From a checkpoint of a small mixture-of-experts model trained on Wikipedia: 482M tokens.
Below are experts of layer 2 (counted from 0) of a mixture-of-experts language model. Rows are named router (the router's row for the expert), gate (a neuron's input weights, with its number), up (a neuron's input weights, with its number) and show model dimensions 0-223. Each number is 128 + 32 x the weight over its row's rms, rounded and kept within 0 to 255. Numbers have three digits each.
Before each expert's rows: a language model's description of what the expert responds to. This comes from a sample of Wikipedia text that the model never trained on.

# expert 37
What it handles: First pieces of foreign names and non-Latin script bytes, such as Kh, Sh, Ch, Z, Y, Japanese or Devanagari bytes, and spaces before accented words.
router:142043140147101108097160144147142109135078165173078177109058118111120118152084167120100118134138108137100153127162162133127166122113108135172170091142133123120130201149068101105041172166083115128139102102172134143105145149117116153173064078161053126152132140176153188108047106165158149129135110142111156137132122129118140221153112132143178131145118100211112115112123158134115130114083113117115150100129139100122079163116129166098131103133149092095107099111134113173169113166107116151096209108143100125147101111096160131150083052129134182133148099127068100172167150156101116151207154223113180109143108135115148176193129138151136120217130132123140124144116150163136130155118
gate3:110076129145084119106128122148119094167113126143130138135146157141131152156090150122127107220113100089154121083077118066144141149109166183135162144129126136117123161035196104175082120122167134203128053116156124158156094081121132134159160080076081143128097128204147187184125113140069106144139110158094135149139106123157132115138164142122134080120191111123107140173140108077103137146159117135115097148147119161171087082130069151111132097114146136152118094183090131159142187102140123165106133133084111142161110133098149110157127141120077177107115139137119060115175088077092157149119097144145208136102130188224149104116130093140167110112112187089123055136095139152090171156183
up3:117071130156100126075135137135143157182088108144129168134145138124168120178084160113112118200113087115153157080085138098165189142118178191138155137155119105096085124049212136177077107124182171160099068092114114130147056099109124138151151147070109151147111138174129120184148113172114133125106084159103139160128097111140077131177129122156135124148160133120094150167144116114114136162132136122081127117145096191106123070097071124078106115146144133171122108153114099139137187067118097185095116081130153116161100143086114106129127135119074126109149164118094056102156074099097140158106135148108205149102153171195120063122074110145147125126100172114147062152077142146100155173178

# expert 4
What it handles: Opening pieces of longer words, often Latin prefixes, such as dis, trans, ex, bas in baseman, swe in sweep.
router:133125121159150130098171126140211094151044141183126175119122124108145073126047139147165118142117103144120057131100125138123151161113083139144167110100160155139141150159122117147176138158090183093183143095135148101093150176126129204162053127185102095170130195113113126116138104067106128105175088135178115129113112118152140195160130085133143123142085075167134132096143151129121128147091158078088136145141119125091124114099146102094146122100202119161136086099117184191152081158146153105096150149197113114118100140097157092145100125146130194122156092121135128122138107175071117163202189193158117139137084111124141163162135120100084173155098164182211142146152124122137144136099
gate3:098189032154085160157165161113156153122097005149108131209110129142089110117151147092153122137132143141188105119141110122114105130127070156105135144144050144149126166183107093074110146184126139109111068121098132152138133125120138106132162106100119121083137110162125087162154136121138132174173146098125044122173163145126150115127097084110155170119116144098127146082080166141169107104104143120079140133117130167115173136187116065115129143154117116076105089156086139063118084172136157042105089148091167129097110161158143178100114075075114097166067181151126114134127146150117160175079113177106150101103195134121126081096159134124145113157182141119124101131165120150157103140155
up3:129079202123169124105078097165083112148182204115155113053148141124150114124091119156106147146137090090066151156085126133142156102096167098122122126098198088136108124096153168150157127084119122152148158131124154159098111129165121178118111120125128128187188137081118133107086160158105121078092094150147222111114082144137118141134158143135125128121142096174125114180184089148067166119178119115142146088107144103157093113079141184163106116119126135174128156084151094200169173097133136226150189122184095142139148088110116070132142149181157156101181095110134118106182123093146105103196117094134098134139095117129092163134073091133117163139083103145100141090086153115087153120071

# expert 1
What it handles: Closing parentheses, quotation marks and brackets, often followed by a comma or table pipe, as in (1936–2017), "The Pet Goat", Ref(s).
router:091120043128178124113149125130138130140136134163101116088111121142119152197097130156125109120227144156123121159155122118117157145048140149073173089168108152159141152157091101208097167161113121096149176141112126139152161132125127132190150179134120104071181116158140164084132090153169089124119077131125160157127208172124158107105118071205143133194133124145116078112139141115098043115092106160110140124133166153114111186164137143108143111092163176149093129092124105113161192122126133112139154178131105169138158146103151143178144117098099167072184114125075121157098108161137101155104084122129166140075125111140211150124196094143093113177196162132142121125062131117118100124130
gate0:129138148102121068098099102085155106080111179148128128136146154153169120129124147118106168100130176132154125138170123195108160109164134070113066170139139118066121143107094147162093205063154141183137112128118165137170129152121085105119147075151156127186181130149082144126107176136127063136107129097161082151093119133131138081091236124168131119147118116111124100157108102182125107102110133105055089105076152135069134069197093176160146075149139071148102110177126141173143084126126100093122111134159143120111165199138173156093146110124169154097129112083089163136144147090134127108117153160083165080110110141193108114138138106104135102113104145210139091179103150129081152173175
up0:122120103157117181162177141149121172162124090125140126118123086112102147130114117158133088156125069108102090117093139090128088151096137188161194108127127156213122110139170085076159058168079111094109137144137129112116158114168193134153127190095107115080084133063160122133141075138133147146160144165115175110172142107095124203157073154093117134135116154130133125098155152062116141130168078159188149146190105126162126195075173095099136157105149197124168128096121095094104198113152138194151178124101092155160114080116101099157111150114113111179132152191147081125132089171116147148148117097171116135154128096094177151112107168148123157149175099069108174087141098121172096111093

# expert 0
What it handles: Nouns after an article or possessive naming a sports season, election, race, song, album, win or release; also the adjective round.
router:150062187184200091207171147155171095115139116116114113154151130142169116123134177207127065165110129129115157136139145094086194146160084170131179154198059081179131166155119123169096131140136133117115123144110124170157142101122139130147135138124131123130141121126140163071102118158116076144158126152147178167114121177090148138098142152135137140095082116161187142097183160121125089182176118152096130119132143165143109164127049205111096079148120082086084108098124167135133119166078173135170165146175089172131140128124109152137118105111089191159084137078127092119154142117108145098192052125146136128148091127075131119139199105151081109123149148140163123193126107146118086106112
gate3:136102076114191080145203123108136187088122137157091091137145131126134134126149104151150097093137120148129069072149113151102102141122136109160083196109098138104129173133147048086130135133155135173147135082149134130185095081123124195144161096077147102117120170126098080099149136146123091142096130117174136100129126112132153102115142109157156099144107132085081174149090132114128142226139153113171102164087131084088132097141137202092103184158066098134108186118186097080137213077122160136066120158097165137086130116124047162125055159106064082166125103149140151098145146151152145049128133103116125106120091085079134101138109103077137158110104154129154142144122148115105083151117
up3:151130151122099086123121126165178113063096146149087093135146106144117091138154146071134065146114158153121152111111140067183128119107171124097127112161128107143148124091132181093104133138159116081124126047094099143226112148112110124128147018146116137114125139157105193129116062142186149148109126123128112210147144119185136075098136098115144149101174035185060088100088106123197128176165112146104142184116153141124124102118172152082116069204110120118122073106119116067146161169129120143114133097143154171095103105091137131122103134148063122102091154083123096146128077151110147095211180101136105079101136113144131146115144121185165107145135109132131130124141162111131133161124

# expert 8
What it handles: Function words starting a quoted phrase or clause, like a, is, as, that; also blank or 1 cells in tables.
router:037127035145146114123153149120144125172094140196114126179097102112162089141112147126114110133178144121114159167135161132120130154092119150120124113134121145137186148149090083140067091157148140103135130113154120161144148145135091133129076108162084104085122165131162111094125170110144117135140098136124158113109203131093160156149136119173136130137101111155000096109143148080098107094151059124104137176082140126119107172120054136116198130102138110049117193117158110135134201144094141087118150148137099136140161102084139092161118111134069149139180119088108122173190170135100093146155158141135171131089107124119155160134125105040076147180160155162148160136080080136133075134095
gate1:174121138074164147143139103186159106101156103116076109124131101107102098130080101115132078089090159069143156094086141106114050138149164140182123156125119147088075166112156130099129078137187129144172115174082175175147122130172058113151147094125145095081072111129166110110076155168076109158122110158142154098153066171189165139185103093125120062070137171136152132170104108110114128120134078091119109127155139133140099158117143174128175117163050144103079199147149129149104096105098182116109084146113173155151123174136163114143142113169079154173088142129099106109108230124135127088116125141105075124111096129171075139149140119124129109122173100093163122153129121079132168193139
up1:126114130047129141104170110178150108129116116124086075136111130100127153105102083099120093095078083135155138094131077171118092147121136147187156112167115101103145132090163125144161126118222150150178134195086083178145115139173109119113173101169155135108130080087083181052125123164126105137077128144101139083132093127170148120130125045117145080107179172084113095182133102106062137148093039107111075118154106103184107082089127180147105133143079130154071153094177131157124118119110176107115103130131202105078134142139144088134154111093134151126139193144135139102128155110165142092122125156099124145122136083178125119144207112160086122100177119152140105132192089079145141137127

# expert 27
What it handles: Short middle or final pieces of foreign proper names, such as el, us, ich, ö, in Karelians, Yaroslavich, Malmö.
router:133156095113142072136132148119124130176064199156115176162167051096148119143080148155133082114190166118085132150103182126099105176120098139137113138142105164139188154148174136134093048135168149047136121143153111155170161195118099101109130109132123156101125144151147094111143142129123113112164114151132143043110146130113131147152114133132145143134126087154038106126141144113097143048169099064117147117073152108100078170127084144114188130097076098082126131109152111164139185154141176152109117184143107138147128106072157074187112109130132138178153113102137114147149142153106053162142137162167210142088126104124155158096130086062118120115128160126112170132069093065122101151109
gate3:098115121141149079102162130142103148060057193193133171125074115146160106109146145133171202172101192134125109069114165171110108134141129162156177113133110154205125147109089179139151167113091137120109132115103119153103141159167167172127125144133124138130149050122160158144123173120092135126111177142177182110122135199143083152133100161133117033101114149146080134163135151122140138066120088129120078159076104150120109114129128087114169078117116155116164093113123181148133104123150075131119136134108108132114156146149129147110190153092115067132089157103123142116125098155161142094159100168094118085120144141078123054148065107074174124051164066195158106095107118162105177123139
up3:120106126162101115120108178141138183060083102223107118120118152139092155092111121120170164215124168113130120123185120178168113148144139182154182142101077097180085139092099085170111128107135089078107136115114133142058129134147077121170140142118098150108185118173105132102129181140175113088128140114122116123102070147092111137154116156146112051070113130174098109145151086183174115101062098141097092120122106093155191135152187055111154123131147188141139088147099175167122136130121096145124123162121154060159161118130121096139172131107125080129155152077137139175125117158130091073168133174120159082157141168102124069153075154124151134095136123154149132096094132152081133181187

# expert 38
What it handles: Plural nouns for groups of people or counted things, often after numbers or other, such as members, people, players, games.
router:132083081194158073131122147189140064151145128123090140138084090115161114133112129146139073164130148139064145195130133136119138121138078147088103116167148081145128126136168170185130147121146187108219151147129131161193145160182120155124142156145117108091189132105196121052090127148144161078115127151141206125134178129119124117151119139125135146153098097164129053117162138093112087172071124124091204132080125197107130158132139151070126063115150146137109118030159148132121095158074148109144138128160118138165172125137122128137103099055137151118143121135056126125138116153090149137174150118114129094091102128103114116178184081146140122169124144139147111136039124131078147141126
gate6:164098118158092120163107064113187090127149099105130132147114129136104158182120156185061152152148101153133068143146128160160097111105155133067123183136142131064117115078094143103126090157133116131137165098132157112085154113139063092087137105092163095159090124103141150112069205191123133119157108094104100167169108190089167118129097223149137078154158115082133118131134102128202160181117068164107114106086126150106139121126117135124104107132129183114159066184145080192107120140134143141111147120172113147121147171147130178149119149177170146130157157146090153143136188159120106107160128152173089088155138187185126176167128130058140155131125178115183092204092119107114119146145
up6:105189115102154098085140198171076190134097132153136145113136102108138098092122108084185095116117137128115165122105121074120144149145087129164136085134088106184129184186153124143114160098115164086123091135153105117128080144137183156151133120169093154097204146148099128151186049062124108132125136145137128097088160092153109106114164041088148189120085146173113158123122150147066076095136172122155162118176105113145122146128175102153111150136122076125079171065146163061176128113117150142144120141079145133149107106122114084090127104082088129135109125125154091122117063110148146143098143093078168173109114077070148076094140139191114078110134095143057150071142152157125137085106

# expert 13
What it handles: Abstract and institutional nouns after the, a or his, such as company, system, framework, development, project, writer.
router:131141131139121062114164156134163121163113147115095145123122118088168092114112113159108082122162227134111084214172157149093101155119093180155109131112099161150140164151189158179110103122092168063106108134102043123168141165135129108117120183133104116071142149114134066101115147121138143110140137140123140146047137129094126133097164115117142132116131081164124105115141154059137149105099117073118160187091151122104071175113038152099130120099194147132121137074150185145115124167155179149183170143153074139116195137077135104135139101120146109100173101102087109117162108135121025145147088128182165109079100100110154143130142113073100114160115144148146118117051121157137115115094
gate0:175075104142159192158141102072148142127153063132182110105158116120133093200134143101109103082079170107130131136156192143100102115104166094121105188152105154140114155123171076138091091100102189164168149145129132149120154094112145195123084137125147103084160140161102129128143169183111117125116169115140124155199114127159140174118096148144156105142175205153145205176125117113127123118065095136181081129150158170132134131114100132132146089166143137114116127153093199155089141126138154175067083148182175181114125135159170137119151118194086148109181055148127147072119143144081090143172127169123073104131127118177126185145121139097081128184103135146072138126165091086135113145093
up0:170067113116143182152157099090143136131170134107177099048161088122172130151127128100097088098112169115083159117148174148119090117131142154158128166114135140129137148129134085155111020085114177147135124156078115129143127105141185177122157124147158158085125153165083120185115152166110121122163145100134112136186101139158103165162089154117142088112166163148159153151074108090120174138125114128180097128173138133125154142167130140112105090125166084131123152165132180173098132123086154161024092161156151154115165138154162135136107108183130089153186071144122111092102118119074109150204123163102081122134098165172176212141146141124069106174099115132089103060177074096148124117102

# expert 6
What it handles: Field labels and compass words in place infoboxes and section headers, such as Location, Population, Total, north, °W, Coordinates.
router:136098161185139061158119164161180075125108177137145124115119154131179095144126222104164125188136124141124157212144151188125175170109138132176181103112109071110082188122095064118157166138183141140137108136115146169124122114177129217118140095142130104123166154135096170139106144153150127082142098129185128146101078127105121133113172101103142151114129096148142127075146157149126085078128152108117135093172097148150110150071080212105115089121122211143082130085111152160139089166129101140103136157157093146144127119109126106128138096080152147093158135100093064145088126152109146144186074130163136115117104123141154119156132110171125057109125173168174062156111091139118107188082
gate4:103131150184121129090160128077134096118159110124126086092138073161125184163106143167099149150122043095142098186144129142155138158195113137137137119117115107149098151119077099155076119094154187081132151123120067101143178143156175109081184133110174127136103150177126172079080163139137119176140136069129075156142139147139153087090162149158147167118065116123136128111102140145175114128105117179146119187081072064168147112140133079126127150114180075076129143107074154077118142133090067110157113073130090142123212138153113156152118078135110128190098111148123124144093205094087133113176133151119130113160110184112136152151111110175169125175136077154123159155178176103162162168128
up4:118120155163120130094128137079126079125164097128112087112141049132146197137109151162112148151116095121171108186129128151144132152204106116162123109128119114157095150110091094135096132100170189091122139123094073135124163121164160109114187130106128125146089148182115171069083170116127111155134127068129077174147119128133191105098169123175120168113081102097100150095096156168192100144098117207136114203095075061162130093129148066142119137145169088120110136132077138096104123129052087126152125094140087159107223139142109141147107090124143133172108141130114134126090212137087155115161144146120135085145116161112147153123096118175166106166140054124128146173179170121172171186155

# expert 17
What it handles: Opening pieces of capitalized surnames and proper nouns like Bul(let), Hein(lein), Bag(ga), Br, Sch, usually completed by the next token.
router:148111147139122124121162131113154114122112185182080179121143098059122102159132163109137103125150116138125064154098134128090119134133142138157164122129131158119122153170125095094125169181103146101162096150130150137186140169090078199246090127139096112113143142150113094089115135074142127065135040143132100130150134141129165204122110130160149133115111081163170135084127157095103129132091128110109157145086155094159101127138131113151195156122146091148115129057136116147140108124082136126123184202163103119158106142089170137158119106155145177112109080088099115159127187193082091160198185218182165082136133125116177128171101144144140141167139174141154118201133129088091152140107
gate3:111069153140130156131106144132123142065121140147139079144103102080143104093104137104112110131144098107090100146106149073086121108157123127151090100083092123151127108093097092181148124162108103164083137109132175171143159161112157153204106120082119110138182107164142159167146129119123114147109117172035128138147166122137095115069180134114158137107096045081114092101047128176150123172157157103151142111129104098130085068099146137109106156108127046099115107100156136122213102136188134148178110088149171130106171095153118135080126108146083124140037139143147152163075159173136165199092079106150120140142130108085138146103086215120116137097104147088111088173128089165080126145160
up3:084110183152102095140100146101148084097130121160108165102180122131149140121124147119105084193162142167134156148132061105056143159140121136192073105104059114139101149111157140189112137137138131146119165134112149193162122159121096149192064089106117085080154089166081153141151116151112109139141169153049115167190134095134156106127173126153149145102104060065086100072048137136144086143147148116129165116097123143124138066158144123082113153168116078111169132120140166141122108147159137143164098140197170116156155130141145119104138146140067109175064145141121127128072162189169121137091131126167124145116165126159143131144129132187147145116134154055184041160138098196113138135150

# expert 30
What it handles: Final suffix fragments completing words split after a short first piece, such as ine, ate, ity, ation in bl-ame, vac-ation.
router:045135072176130107131120144111148122141131117095129127170122058077172081121105116126112076164177168111108151142136150125089161177102111173163104130167103087116185147151166109178140103119188145084175114169125061116165163145177082109119171149129140149092124141115133113125107145116126118137134137147134151107065147160131122117090137100110142173133142114127046101088131153024098085155169113113145169228172150186092079148104045143109125132123108116138123158109169188156141155201124159118113140143169124128133176124112156115143129108081157112081202118104136120135152152168120128138121168136156147140107110132085149140111164086121128175123134124179116144157092069103150074118033
gate3:112142118137087099133181204118124163135130181131160082143160102101130136103139087098161141114159122113178111141078160119117139151105119117166093149136220088127131123157136183177144228139129141172097105125109103110060127084159141090169104128123112163142180185112113120117151108090104119145101073155121141121149108110098115144152130188129127100184131119140107094206120141188129146151139151068160146164082111148148092068124132108091130070170079142147105129168187167150156119104098164164101118096122103114159155099121182099101112118136114175070170172119103094143160123109177108081126125098136146171144127096146097050162103124153159083123110086082119125109064137165046091066179
up3:111148116125121109111172184126132184113168193123163025179168098106105156121144087086149119133119096090182156120092208107092098175120127106194079132102203120170138127101163188208149185143116145122095126103158141121101140102137144080112100121145116140165121212124063128117112144126106115154128078169118149129169139099113127107151146151143152085124120118171099086193137124216106136111162128096167131122107105156094075092149114134105090110143080145137128128142129142135174091133128133148138082094114111146148168122157156082070125144111132144099154147119125093171169163094176144075124167118123190159115146102130087106166114145174132090103097144082122144136074146200047089112154

# expert 25
What it handles: Dollar, pound and euro signs, plus and minus signs, dashes and spaces just before figures, as in $5.3 billion, +, —, in 2000.
router:120095149168167141121151173109135124172107130163128129134140111142170142125106170143126108131192158108104134138127148100114168116105121154143128130207101131169156121156110104126088153163180105117151166166174094190135139137123123164153106105194053093143129141126112102073137096079144146132125120166130143168078106144091221129157169110125151138171101105176101136124151141127131127182094118170097147147130157176157120134123055157137132127086103093162043111135147090145132203165039191090130181109149056156137190140064141101121116107043049158142095093079119114139096126134104119136175158140110138088119132129105167172114166084079139136157213131146152176140118118114105091138107
gate2:049088089054102133079109094144125143112136118096110098137120159142115098129146147177145113091168088151120151169135115182082135133131128183152150098068113128161096153158098147123155110109146164118116044142142126140163147143127116130130192141120130134132145072116140142132155138130082106139168077134156089161085117141157121123100169149157096078140152202169093102125159100167122110193156085080096176121170089125163102141163157117154077178127144168091084155093125064084113108141110120132192134108147139108126123106111100116074140129151098114151115108157163095091137121085045136193114094133127114100147071139106255091101092153161172196143143138170118075168093125150122081097123
up2:150088105081136094098101116108178105055101137154150133128173076181124109132144136188123101149162169135160128155120126203125135147151112110145126103138200173094112127098133090113120130100125184068156086140165116116106109126130132154180186115162153159152146121150108136064217170161100159112154091154132129146148106180123137131128205165076132146144162122106133121089127154173208158105102117151075114097139139122143143126112117167103095136083124193093188116123125143119094156144090147112134144120088051056089114138128086139126113138137112162182195151139149119031152121109097136178104126081182153167092109149116173116043089152141138102144151147189151078121117093152136130174138

# expert 26
What it handles: The preposition of after nouns like part, number, member, state, and sometimes to, such as part of, series of.
router:060117038130150119131147143119126125157096146158103124163094100103166108145112147131115110135171145134121143148142151133121130148077124150101125099133122146143207150145083087128063098150124138107135145142150109163128146144124100130132078062160075087071148171134158114096128197051137105139150098136127165087081186126098165166145143116166137133136094117158000103113156148082101124089153058123105139165083144133138107167117074139120198121112136124055125186121143108135136201144082134091112150149140110143139135090102139095166119105142068143125178111095113115168193160135105104148146163141134160129100113121122152156121129113021080141190165158159142135131087084123138042138097
gate0:176161148196113102127144158149129129137181119113088099140114073126162196143126101143166184160186110160084137130115131101125104133122121105099153134198115120124161136179105115102121089122089070154154086123115154136109124137066138199131157171127161062072132129133177096155121110168143138165099142124162114069185118088117096116170165120104107128108139159066126144150140222135150124123173117119172137177141121096185181117094124097138122094088144131136116100134059073191180118153085194163115085095190148094143089149148073096083087122138118103086122148074139153106123143101085132123113077132147155099123171169169135142137093169123082139194167153142121101093148096074125067162122
up0:095142111124172115147197143108107095114075126148135133127116165112110067121097146074139099065083117115150116138081123173123136133151095125116116140127136079146072055119109078150128186160140081089131140116144114178129087135143100075142132148117156189119146208164088109088159118071093142115166080103080148145103168151132135170051117179093141122113105072146124105150142063147097118112054177051075112137102091140078157159140156167122068146141140138149110156062127155090132141141145079114123125082089054140130160127100139120179174110165134142102158110095115100157117094186157105108173155079144104140102148114125087141133140034124117076081114144134149134176096122157135094102168

# expert 20
What it handles: Possessive 's and apostrophes after names and plurals, e.g. athletes' and Chowdhury's; also its, this, en dashes in scores.
router:033117046150137137115140131117138127173100131195113132169107097111156117140117161137104117127148169126106165164151150133113135149121122157091120129142121138144154152144091061155047066156132135101148109131152104169130152129126098123144112079141095119103113165162148107088135199072159103150142092147129169083117147133089153167153136134192132127143109115164006104100140149076102124100168060111101133166094144136116112181121060131135190132100160110046115175125153135131145177157084144077107149141141094166128173104098135090161124111099051162123158118118115095171128183127110083138146167142152173133081110123105155157140120110023073140174147160172146126126081082150126125136104
gate0:122116111136087144127085106110105103100164145139099180125220053117188158151097116130106090127131140125122135161103176106109136125067170149176110122155173136082183117116139138165110135222072136112101168127180136101156113160175164120137154094138144169136097140156093120128070123102082161121169136154132140204144130149128111148116176101142118120080152134070126098121063182162145120143191107127085109118181074113091106089138088099120161159153123149131188144108125138170130112149155101159130141077199127130108124112149116118132093140156106172193133114093121150148095091120157174116129147066147085164189213116122143136124081103148113149048125107164153094140142069143059174120176
up0:118137163098094147180122137176153106138129179111133143109180096117150080170105117153117106115115135116081117131136202114089114153122178146147105153136147173109194086102138174165112138195091162107090179149154156074188103147111120137099157098091120159152100114113105153138070076063074162172142124194141091174141089169103127129073155140145131146108109143074101128068095189125151101156135156088103124134145118108127115079140119084111049104154142157126151128131109111134138072157110081101076126101198163081053096147160124106118093093161129186174163143088101159147049095187130164150135143123123104134143175123099143117134093162186132137112079122147145062174094137146089176119153

# expert 33
What it handles: Colons after field labels in infoboxes and lists, such as Headquarters:, Deficit:, Born:, plus table pipes, time colons and dashes in date ranges.
router:014151133143174146132146137102133126157087129206112110137067124131169111188108127158110113134191139161122118145070142106108137152096154152090123125143105095141206126156086120127116129166117134124137141146140131166156152114103086142155098156102100075069163161130164168099122128068141101137135109140134130081154109154138207191167166132129138129182133092136061095110148148072120146103195093121105130157127167152146118181141124112118122170124164157076126079122126102128118180140146125130128146128129126141126148029104115094166107113134021135096118114099120135162134140114107114139134182138130134114147113088146151147161199105069137109166219164179123172137086061107077068146084
gate3:143131109136161113175140147154135166140105103150154088155089128088143126134148114187116171131158128127097147203170079207092140087120183111162168142133094061172099141149119140127141145124124149111059108086085093125110162131168082135113153137170129115129148146133127125106131195109149097153099146156188184093078168159104120191178113097112059187191158098142092101103091145201142133130078096176127115147112173122117098134147132122127139144121154124110128188116147113152125133130134160151119107118119144217077104093114130156154118091085145092219142133122143121111161144094149133119111100110121146073218156084099073134164075117147140158144089134119091201149063096100184078131135
up3:177148087154174099111122101143140083168194153085136157154107098137131227114145177146118111091150060175098081107101174098140138133075166087082123137125136134124144130142154126105138130139105183197230122122115155110112110095175154102140104188133108147143140072173119144102149148101139121106097137149138148137110115090102111112138145133181074080121103134138139104134145080101140088189129136078100127102111105141180118144140134146109182136154133151102174075069128140093118080085145126108078173116191147135136128188133172097120102125138092105116077154125143149151083099115093091151141119072088070174082067133152090091137212131124185151111102145179105143074132196160098103133146

# expert 39
What it handles: Single capitals or St/Ch starting a word split into pieces, often after headings or quotes, as in Stuart, Chile, Verafin.
router:085067110152147144127128153150183116170100150114134135149097139115146047121112207108126103119154170145124161158104125120083119122098072150112128080157127132130121124145097103109133056143182194126125196105136121151153137136151121156129048140194042073123218156176135118105125144110114081127174090161146158125120133149150212205152197109170160133123112122160090109096171140138092107099133133117119154128154143107126139161095110131132133146120124084148145159093140137130187148120044117092100183128160085153133128140098148111144130126093111142143152111116120117145088188156058092153191131135119186091185115098175157158171121103150101173175191177140147111143116148073097140136098
gate2:099091100163127072192206113113131115133177134140090082141148107164140079089168118093135185104137146137138123127146189132125171182147153141176138128073147078114102158088131107099144126116203121137108165151102160124142118121128120134114119118142127084094113152129105097131114158150114131182119134140073162192109165117071172126135087162082145104155157149150095114075101175124165164136148139155146142133183121106150096154163110131143048123116122206104106171133111128159105084122123112139132143192124159162181226116166131164135158181131071100160120088130114083063085098086059098171124198058082120148138170172091167156159133146120137084131101147100100123121173098156093116089098
up2:128088145141127100176182068104162114136146165126082140160110149141110099074175147114116131116140137160101120079152166179147159146153132117125117118062158106119137158074156134081113167152173108124174179092138186114164143114103104132090118162153107100104124156081092077173132166100134147161162141155082147164134178122059167121128094132080169085143167126135081128063137174161175153119106166184157097137162097122166083149131116113131106138129172221124109157153147120163133124093132079168161147177111172149134200090146120164135150137137081124178105094123149099102121074102105069174115195112095094156103154202049149105148119149112127103158078141079093130095172099149098105085093

# expert 10
What it handles: Adjectives, ordinals and quantifiers right after the or a, such as first, many, three, new, most, Modern, Soviet.
router:113070159106099125083164140178179114142118115113061152105131151109128096094148194081124108160125122115075128172112141108027191246079103143133172080153132066126091141122119125122152137149131126123155205138149157152108128145158074170137142095116130087090120143144207189093043155144197067092157113111189144149105122155080140155095124110114171156134126144127109099072196165145093182143099125121090108143091149202116105114145062157141148132123124119159082139129105127128155174114142166120147131103146124154139076085092159129142114128148132205123088106117100129128137141146110067131105146132150168103132124102097130120141122112095084172140127132124151137156084128103173128180105
gate1:107088126111110115111135123119034077139099150156123118080134213137109175152163210142101123058081137157133092098118126176135168135095110147124089088162161091083158192167134123107112207140177124132101110128127144080113088220126141124151141118139078148141081043105163124162100130115148145167164117140087085162094140138150197119117144174163144112145141131095082083119080065118082138118132154136085109124131069157130112091133118143141082100141121097133132120094122156088084168095125202102139145174101129111137140109178082115142116106154096119147150130106128121115157197107122104130113136118106178141169192140103167093123149084147124112143090097057156167071114162160128058148138
up1:123122104119090151154119166150109071124109103117079097136180164126127155100120165086048178094120143171118104128089099137132142106109085115097157099165153086122129161157150093152144192160132145133122101135179113141105157209105183102178126142130042150127202075100121142166130085169139183135166128168141135165133156095143220104166177203128156156163122126100093150123124138169098157121164152111124079113152088163164117115092145137070091117114093136134131137117129150079110120102137140128140110139116157104120153111147106099153126081212144213155183173101147114137160120095075106142130155138072145180151149116170106058048138093139102141154122157099145147070142193103125107141161

# expert 32
What it handles: Pipe separators between cells inside wiki tables of scores, names and years; also clause words like although, because, was.
router:088136130131111126123148134132117127138112126140128115157071126112146126185125121174125117122164171125119040128129145121115138147076140137094141090165105136140153140158158133145087151164189151113179145177191138137152137127118116157177115130137113140094194111143190179081124141123196021122176120136145126128079218173138187146057158106216137137122055129134133089111130146099086127111121067110112149138153128158064125155077121138093191075098061172099107190119141170122133165141106132105103132135122117146130107035116123122153121088136137138067164121135099069149102110141123111174134104131122194121131096086104174147122138087108111129199178144153132142119093131152107052156117
gate2:067135094160156105135173127077143146116175134107161104105156183162138139121086114172193174118116155139167157114126135164114127119113173161125123143152091116160152124097156076159066088067127210152164151098148112104171135073177114069113190142122144176130146139103126090081124115129109194162154144133171179143137080115150086096099188095112112146151127216134128128072059137187148093174132128129112168129143148135108149116130108170111127103177155117164151158148148134173085154129151126175072069114161134113115126129168148158167115042141157129138139110085120124129123082132161127169103144080094102106152144114159102038188136109137151147095138144134086099146134110169109167216106
up2:156138145087123151150105121163135146091120154151080140165080083119131123139157164072065084150138108134089113196103145067130165173154091096120142124107126148093041150113110155113163191187095101095110105169100161119123126156084161147161091120119153084088120143183134141165099118107194093068126134133118086136083154153095108182147121164111107053093140063126142098152166133062116191089128131118176083098145158103153091116150136131152111155089106113129104089132129149080157119159075117096198115151093158201105116133088146075119095199123112152137142198173142109115166183122096121128128115167150108159132099117110143158085125118111165095108095136104129171135088184091160084071166

# expert 29
What it handles: Final pieces of names and words, such as -er, -en, -son, -ter, -man, plural s, and final digits in table cells.
router:120127129144179098164130174111145126153121153139135131181140009080153067157103147108146115132177144097101138155126169123129111182098138159172127139148115137142167139141123113140111055143152197053149178120145117149129171167153073110110083093160122128073156135151150109116118221137137111135154133136150140027094206127093147142135112135124126149122109100146090093118132137084094110119165063137091158114138160112099101135180084153118183154134125108048135135090137093149178166141068138128089113152133108162172174107089150110164126131132136140151102116114118109193132180135098060151141169129184186128156131122111159166110116078093095141167188140120113204119108109069128122158106
gate1:127105087165106119160146149089144170087166114136100178136169092140135101149063116142107102171172192086158116109124087128096145102147178119073130151127128205108128121123106082173158127114137168103148155136178089129123132139106111120132149160078143131160150133132166177112104108146161181135168133119107084132151186155127130142139079149132148125124151078204144122114135119168131094124146166070107135111095122213192105095150122073126100169130073189101092125173201109101168088115198023079124146133168114104120124226125118129103089117168127172115138125106113110125109144151158118065146127072178139135158069109146134097112131153062115098158137142118196092143155066111133131125139
up1:114105063218171139056094103087148166086157123167140166138091101145071153130166149128092123136159145121141138122133113158161138114129114132141124129193122208179143122131137116108130201165091154146131189164170109109225129067118118147060162158130096148129104096219128131134135179142135113103172098108080128141135177137173128185100191117082127112200147122115115126143130089177145088149139116109080120100118149161143120205139127143123056092120064168199102148110153142116170104156185100156133140096101124142125167128151119142103126110130134145140172063110122127200143146127132152140152165156185171100129149119115092122094165126147108117115190164077133136136150134097126153092105

# expert 11
What it handles: Whole-word verbs and participles after was, is, to or a subject, such as played, released, recorded, surrounded, began.
router:111085125151149078194174141138115061129133128111123113180107146119126136137114146176122112152128091144130143113087129133122198145119101167100133121104084127211128137176133092169116156111173136148104155130136087132102146102174125146140133112113036130158133144132173189138078149164213079112154067191134163156107092161090135103071190100159135190188107119157167126133151134142112107154143086151079143125163171185152127154146140150066155124108116131123049159141182110143141135187123131138130154121155121165142157125142132095121076064117109130162101107136072072169114140207118137137162069119150151046168119094087123153193163122182133125146118147184170111133076142137093121140129
gate0:132141155096076143079093183113191167157113116146115160111175137078141098106088087108140153101139179139083101105124127191097113153124108104143140078180193107143145108063123147062168119087120125050134154160076079086149125178083102168130136107085113144121106104131120103067164080094073166107130119139153181148113137118111116143119162146114127132169148177122109082125099110164128146110090095102151119116122126049136144102074142125126159134126096125143061068076137122119072194088168120125127164143082149148091190181095165157173108106142186154158108096161163143075137097118205099123116122124106102128085144132132131128086110126147100185170114116080113159149187178160180124148101
up0:145166154136059165069091156117189166118151123127096143116151136109139113110111087157116175075166192153088122115149126156067130168104100113115132123111188101097120091079166153068159090049120090072106167185065109088155119167116124146127138153110126114118150116135117082087163078122087168090162128172155140141080089129149137101120135122118122105164162196088107094114110111157130132100119072158165116143093156060115151088074124104141135137089102134119082105106142145108088207112171106155141120075073166129073156173130113144158135121117214129125104097155126172098130118155181083148140158100118088080061143155135150112120155156150117175168105118138131163094188196139146144175113